python train.py --d_model=320 --d_expert=384 --moe_layers=[0, 1, 2, 3, 4, 5, 6, 7, 8] --norm="layernorm" --tie_embeddings=true
Below are experts of layer 3 (counted from 0) of a mixture-of-experts language model. Rows are named router (the router's row for the expert), up (a neuron's input weights, with its number), down (a neuron's output weights, with its number) and show model dimensions 0-79. Each number is 128 + 24 x the weight over its row's rms, rounded and kept within 0 to 255.
Before each expert's rows: a language model's description of what the expert responds to; "comes before" lists some tokens at least twice as common just after its tokens as in all text. This comes from a sample of Wikipedia text that the model never trained on. Tokens count by the router's weight.

# expert 32
What it handles: Decimal points in coordinates, percentages and table figures, plus colons, semicolons and sentence-ending periods, e.g. 30.41°N, 86.3, −12.2%.
comes before: "\n\n", "′", "″", "\n", "S", "00 "
router [ 58 128  75 145 147 109 165 108 122 135 116 104 153 117 130 120 119 142 183  99 125 144 149 126  78 123 116 128 121 133 113 124 122 145 131 117 121 128 132 144 137 145 135 127 170 127 141 134 137 145 114  99 157  91 131 119 118 138 162 161 108 141 141 139 141 108 101 133  59  78  65 129 137  98 111 116 155 103 115 137]
up0 [166 106 131 106 109 103 110 135 120 168 100 132 106 167 131 130 131  75 111 122 122 100  90 124 126 168 123 171 148 167 109 129  83 116 105 116 102 167 137 150 143 116 134 110 122 139 157 109 115 105 155 114 150  61 108 112 173 138 171 129 141 124  93 194 103 151 121 123 139 151 145 128 132 113 124 118 149 163 162 171]
down0 [123 167 134 117  80 140 154 117  99 147 130 147 112 117 144 155 164 167 152  98 119 128 146 117 156 105 123 146 173 125 129 158  79 129  91 109 102 140 168  89 105 122 118 140 144 122 120 166 127 135 113 129 137 132 115 147 103 131 112 144 125 173 131 159 145 128  98 108 115 118 150 122 148 124 134 110  88 175 101 140]
up1 [147 119  91 114 117 146 122 118 138 113 108 162 149 103 120 140 155  89 112 154 108 134  73 117  91 141 103 117 166 124 157  79  98 119 177 220 142 122 179 159 163 121 105 163  83 133  92 152 135 177 149 158 151 128 162 122 106  64 147 123 127  76 108 146 138 100 141 127 133 141 125 139 117 126 118 105 116 122  88 145]
down1 [120 106 106 129 121 136 109 144 130 113 120 106 137 139 153 162 149 117  77 121 126 127 169 104 123 119 177 113  85 149 145 126 131 119 165 128 132 125 127 130 127 109 108 157 125 108 158 122 173  92 127 203  94 121 110 129 156 149 127  95 109  91 150 154 150 135  87  96  76 132 177 154  89 109 120 158 110 118 149 130]
up2 [115 123 100 128 128 169 109 120  56  89 130 128 102 155 132 123 172 109 106 142 143 118 165 139 124 114 111  98 150  97 122 181 102 175 132 158 139 132  66 108 154 106 135 104 143 114  85 181 140 140 169 146 163  98 122  93  93 111 137 125 132  92 140 119 173 122 134  85  71 156 133 120 123 159  78 111 139 149 110 150]
down2 [124 113 133 148 161 103 114 131 114 110 132 132 200  75  98 133 140 105 125 162 114 102 123 155 112 113 152 138 147 156 101 140 139 123  88 114 147 158 158 151  79 127 151 112 157 129 143  99 141 131 111 116 107  91 120 122 110 117 138 111 132 129 127 164 125 118 129  96 137 116 128 134 155  91 120 140 151 110 115  98]
up3 [118 153 115 130 165 136 162 122 149 116 109 145  88 137 130 140 148 128 159 166 150 110 192 113 140 143 125 144 122 136 146 151 125 133 117  98 145 153 131 128 132 119 139 107 127 102 116 140 115 101 123 119 166 108 191  99 173 147 133 106 125 138 156 187 139 131 103 125  79 119 166 139 147 129 104 119 152  89 105 101]
down3 [122 108 113 154 128 145 122 131 124 127 104  88 165 149 125 122 107 142 162 153 110 141 123 145 177 114 160  94 121 162 132 112  97 140 130 113 110 122 133 129 120 138  99 130 125 130 128  95 132 104 177 102 129 107 137 110 119 122 135 142 139 150 187 121  92 135 119 151 148 116 116  69 150 134 139 152 135 136 110 174]
up4 [115 189 154 133 120 135 136 111 178  98 121 128 107 152 166 136 146 127 156 128 112 130 147 141  78 161 165 108 112  98 127  67 160 115 117 124 191 106  79 125 135 114 145 139 138 121 108 168 114 133  77 155 127 151 126 153 127 121 167 130 143 166  94 125 146 105 106 109 132 101 122 124 111  82 123 126 146 132 142 175]
down4 [112 105 118 143 105 116 127 160 130 158 146 133 149  90 102 154 121 125  98 114  90 100 144 114  76 122 147 151 157  83 139 148 124 103 148 145 157 139 153  96 124 125 164 106 111 128 119  98 164 129 120 126 131 126 161 135 156  98 134 102 158 147 175 127 120 101 125 110 121 114 182 146  96 145 145 144 130  90 153 107]
up5 [140 124 149 133 135 124 114 133 112 142 127 152 110 114 154 136 126 150 163 121  90 176 125 112 103 128 119 134 108 144 157 128 124 117  87 142 118 132 119 120 105 126  88 133 142 117 142 108 145 128 132 141 114 127 166 143 152 136 143 170 113 187 104 170 102 173 119 159 140 117 101 108 119 174 142  64 111 135 155 117]
down5 [101 167 108  99 150 138 162 168  92  88 110 144 156 152 145 103 146 154 150 143 123 127 110  99 135 122 126 153 121  97 118 130 126 152 119 140 171  61 129 114 122 133 145 130 141 140 138 160 158 116 135  55  82  79 139 158 121 158 149 189 125 151 128 112 140 152 167 148 146 172 102 150 131  88 160 121 129 122 133 121]
up6 [146 142 117 121  89 137  95 101 113 149 134 144  98 132 107 116 137 150  91 176 103  83 152 116 140 117 115 159 136 138 142 135 115  75 100 152 149 138  92 108 104 146 118 172 134 117 175 110 154 147 161 103 144 154 150  98 124 137 113 133 142 152 143 160 130 121 117 125 114  96 147 165 125  94 150 127 111 129  63 126]
down6 [101 133 136 117 121 114 148 131  63 100 128 123 140  96 105 166 124  84 147 103 163 153  97 133 103 141 119 128 151 146 147 105 148 163 133 147 123  88 111 138  96 125 141 145 168  89 115 141 179 102 121 133 102 102 132 111 164 159 193 162 154 133 137 141  97 110  98 141  91 154 145 119 135 141 152 151 105 140 143 144]
up7 [121  89 134  83  93 179 141 108 169 149 174 129 142 129 133 107 115 141 129 149 124 134 137 113 116 151 108  86 176 143 166 121 149 144 157 109 107 106 136 165 153 131  91 151 121 146 157 105 144 153 145 125 115 126 112 124 123 118 152  97  79 117 127 103 130 152 120 156 161 115 143 161 121 119 142 124 121 109 132 108]
down7 [107 137  93 167 154  72 142 123 143 143 122 133 142  98 134 139 144 100 148 126 138  95 108 112 156 129 136 178  82  93 162 128 125 153 111 103 120 101 116 134 125 137  88  91 134  92 163 101 110  92 146 125 123 103 162 139 147 102 120 142 131 166 114 114 141  89 164  66 120  72 119 120 123 132  85 147 113 160 118 136]
up8 [102 149 111 179 110 103 155 134 111 151 114 146 121 163 116 125 110 113 145 118 107 142  99 122 110 105 139 145  98 154 143 116  91 111 131 116  99  65 138 173  63 122 149 130 128 131 153 102 121 157  94 111  84 154 131 175 110 136 149 146 138  91 109 138 117 100 122 104 178 162 102 113  97 150 110 137 107 167 184 154]
down8 [124 116 130 141 140 129 107 154 100 134 163  64 147 140 123  83 121 120 107  75 113 123 161 170 140 138 151  79 143 123 128 154 145 142  98 178 146 164 150 133 136 126 107 105 121 143 112 141 123 163 134 147 117 116 113 157 166 120 162  96 142 190 118 164 114 154 141 120 158 128 135 101 153 128 129 140 163 166 150 114]
up9 [135 118  88 162 121 117 148 119 109 118 146 111  85 102 118 112 171  85 143 121 100 119 123 123 143 145 101 121 139 119 137 147  98  80 132 101  86 119  93 102 125 108 104 126 166 162  93 110 114 116  90 144  85 144 120 125  99 155 125 140 146 149  93 148 141 127  83 127 161 145 120 130 144 181 144 110 129 149 129 147]
down9 [127 128 153 119 115 138 146 126 176 131 136 124 114 165  93 113 125 129 116 128 135  96 136 126 101 179 137  82 150 172 158  95 159 106 138 133  98 115 132 169 115 140 147 112 164 105 134 161 149 145 139 108  98 166 106 133 130 132 162 128 132 157 102 120  94 126 150 108 143 132 131 102 168 144  76 114  95 157 125  92]
up10 [155 161 113 158 116 147  81 137 143 127 135 114  80  96 173 135 118 149 109 120 174 127 169  98 124 145 128 158 126 117 131  91 127 110 106 139 141 127 133  92 129 128 129 135 107  98 124 154  99 142 133 140 115 148 128 172 128 112 193 139  83 135  71 142 123 130 153 114 150  93 119 165 113 122 147 125 151 104 137 135]
down10 [ 97 143 136 120 114 124 166 134 106 147 147 149 111 122 169 111  79 121 131 100 157  96  74 155 110 152 120 146  76 150  73 136 104 128 143 125 125 132 109 124  70 189 113 114 163 125 105 131 167 128  96 102 180 148 152 103  83  94 125 155 160 105 126 109 146 124 136 108 110  78 121 135 108 141  90 138 121 131  93 150]
up11 [112 136 103 128 101 144 135 144 112  68 106 135 190 140 205 165 144 108 116 128 124 119 101 132 135 147 121 144 143 139 141 108 120 126 161 118 101 100 104 126 119 145 115 109 199 124  82 129 122 105 155 174 120 131 139 133 132 205 123  89 135 108 139 149 138 126 107 120  94 159 121 118 134 105 117  93 146 139 128 121]
down11 [126 169 116 110 119 145 102 173 129 118 145 123 151 119 107 159 107 144  72 147 132 137 114 131 107 151 146 131 148 147 152 122 143 137 103  92  84  99 116 121 110 163  88 107 130 121 110 112 126 109 158 126  98 131 122 124 119 109 108 186 118 108 158 165 114 138 136 128 110 109  84 111 103 175  87 131 104 189  85 142]
up12 [130 113 154 163 131 132 135  53 111 148 143 141  95 142 109  87 125 133 131 118 123 110 121 128 134 107 110 153 140  96 126 122 116 135  80 133 143 119 100 152 148  97  95 143 128 149 131  93 116 140 153 128 123  97 118 123 123 167 167 163 140 106 154 106 185 115 149  68 147  91 115 124 131 165 129 135 171 136 132 152]
down12 [115 131 107 122 152 105  98 121 103 108 171 118 119 113 201 125 130 120 164 111 132 148 126 130 156 115 126 125 140 119 112 103 114 124 118 148 118 104 152  80  91 112 143 140 170 125 117 177 131 148 154  86 174 123 138 168 149 115 115 142  63 149 163  93 119 141 115 113 129 118  98 147 110 123 141 140 119 113 124 112]
up13 [106 152 131 155 141 113 141 100 158 166 168 125 136 151 130  66 108 114 141 135 136 179 154 119 142 126 109 103 195 115 111 181 154 108 155 133 138 120 123 122 150  93 164 145 104 196 151 162 121 118 141 146 149 116 113 145 130 128 155 124 111  99  92 179 110 118 105 135 146 104 119 141 121  90 138 101 162 150 136 156]
down13 [139  97  85  83 141 132  76 109 203 125 114 118 119 113 142 140  94 110 149 123 146 100 129 124 162 145 124 144 166 121 133 120 101 128 115 123 124 104 135 128 187 133  94 145 136  60 151 124  86 133  98 125 155 185 150 122  89 112 108 183 173  81 107 125 148 116 128  98 123 106 145 132 145 139 131 146  97  83 144 122]
up14 [119 155 162 156 129 127 137 156  89  93 117 139 116  94  94 153 146 168 122 140 112 139 135 136 159  88 178 121 120 123 100 142  95 201 117  81 118 131  94 127 123 186 112 178 112 152 111 137  80 153 160 143 127 118  99 150 131 134 112 173 133  90 155 108 176  99 140 138  96 130 158 119  99 109  73 113 112 151 124 114]
down14 [127 104 155 122  95 110 125  87 120 128 110 123 180 138 157 154 149  98 134 137 106  93 120 128 140 143 124 145 117 140 143 111 130 123 145 128 133 144 139 133 154  98 107 132 119 101 144 112 144 146 111 129 138 152 139 202 112 128 115 100 129 113 112 114  97 122 123 123 129 108 133 163 134 125 143  82 157 143  83 133]
up15 [154 122 150 118 121 147 113  96 146 123 191 116 127 121 127 156 131 152 118 132 131 138 128  83 108 128 106 149 111 150 147 156 139 127 108 136 165 154  86 127 104 121 118  98 166 110 136 107 118 140 116  83 170 164 154  87 127 143 163 154 123 147 108  89  95 127 143 147 142 118 142 114 132 151 128 141 153 122  96 144]
down15 [152  99 124 133 127 111 125  90 132  92 129 136 113 137  75  64 164 137 115 123 103  76 148 148 118 102 103 129 110 134 118 102  98 128  93 156 152  98 135 139 116 134 121 105 124  90 116 122 126 149 162 122 173 138  95 139  81 149 140 108 141 119 144 105 152 119 115 116  96 112  72 130 154  89 165 107 106 119 147 147]
up16 [121 151 154 141 135  86 163 131 124 157 129 107 134 136 119  97 108  76 134 146 124 166 135 124 157 146 105 129 105 138  82 133 137 155 137 146 157 126 121 154 152 156 113 128 108 116 126 118 210 118 167 121 132 156 124 117 136 103 146 104 172 101 114  97  84 122 125 141 138 114 119 112 144 158 109 128 146 111 155  90]
down16 [165  86 155 121 113 119 105 167  68 149 108 141 158 125 115 137 125 114 180 153 116 145 111 159 158 134 103 131 141 118 126 124 142 100  56 113 155 122 122 119 133 201 159 133 153 130  94 118 131 134 113 116 144  92 126 129 119 147 129  92 164 121 154 147 132 103 128 120 121 136 119 119  79 140 128 130 127 100 113 125]
up17 [117 106  94 106 157 117 111  93 151 141 132 137  82 146 169  84 134 142 147 119 102 144 174 112 122 117 144 133 121 151 123 131 157 133 139 133 154 202 117 116 117 141 159 162 155 116 129 139 164 113 118 104 146 124 110 128 111 104 140 151 121 135 147 125 157 128 121  96 116  93 158 126 151 130 138 102 168 143 142 123]
down17 [114 134 138 123 105  88 134 121 127 121 144 152 156  93 129 131 155 135 106 110 150 159 148 137  50  85  99 139 119 123 139 121 115 170 123 161 122 151 105 136 114 155 137 121 170 123 101 135 139 135 115 161  96 144 147 134  83 145 152  75 124 118 131 160 103 105 121 125 106 144 151 121 123 116 178 118 154 143 134 120]
up18 [156 151 130 110 110 111 128 148 145 143 131 128  85 106 131 121  83 146  87 107 173 110 126 107 145 138 121 142 133 139 159 160 136 136 117 143 135 124 135  98  98 113 131 110 121 120 112 114 156 133 116 116 123 127 129 122 155 130 111  93 120 100 143 133 116 167  92 139 161 106 142 154 119 143 170 146 112 121 192 138]
down18 [ 98 134 181 132 148 111 172 138 138 129 135 156 146 141  91 110  91 123 150 172 110 147 153 150 136 180 162 136 181 153 128 109  85 117 126 129  98 104 190 152 146  95 130 126 128 150 116 131 183 131 125 115 134  91  94 139 123 140 145 140  93 166 133 117  77 101 142 112 129 119 107 120  93 180  84  90 126 151  53  89]
up19 [127 114 110 141  83 116 127 120 102 115 128 116 105 127 115 115 111  81 149  97  88 153 110 141 144 103  97 142 115 186 133 131 147 124 193 145 107  94 102 102 140 159 117 163 141 110 136 142 147 137 150 134 113 110 102 163 133 129 100 137 138 107 114 153 130 106 144 146 118  53 149  93 152 150 110 158 113 132 144 135]
down19 [166 123 127 120 126 125 131 103 132 141 148  98 154 127 132 127 138 132 120 159 109 123 161 141 134 138 154 121 132 100 143 110 110 169 100 105 137 110 128 157 181 136 128 167 162 101 162 159 122  98 108 133 144 108  92 128 131 136 147 137 131 182 134 103  49 108 111 124 133 119 167 141 143 143 109 132 147 220 130  94]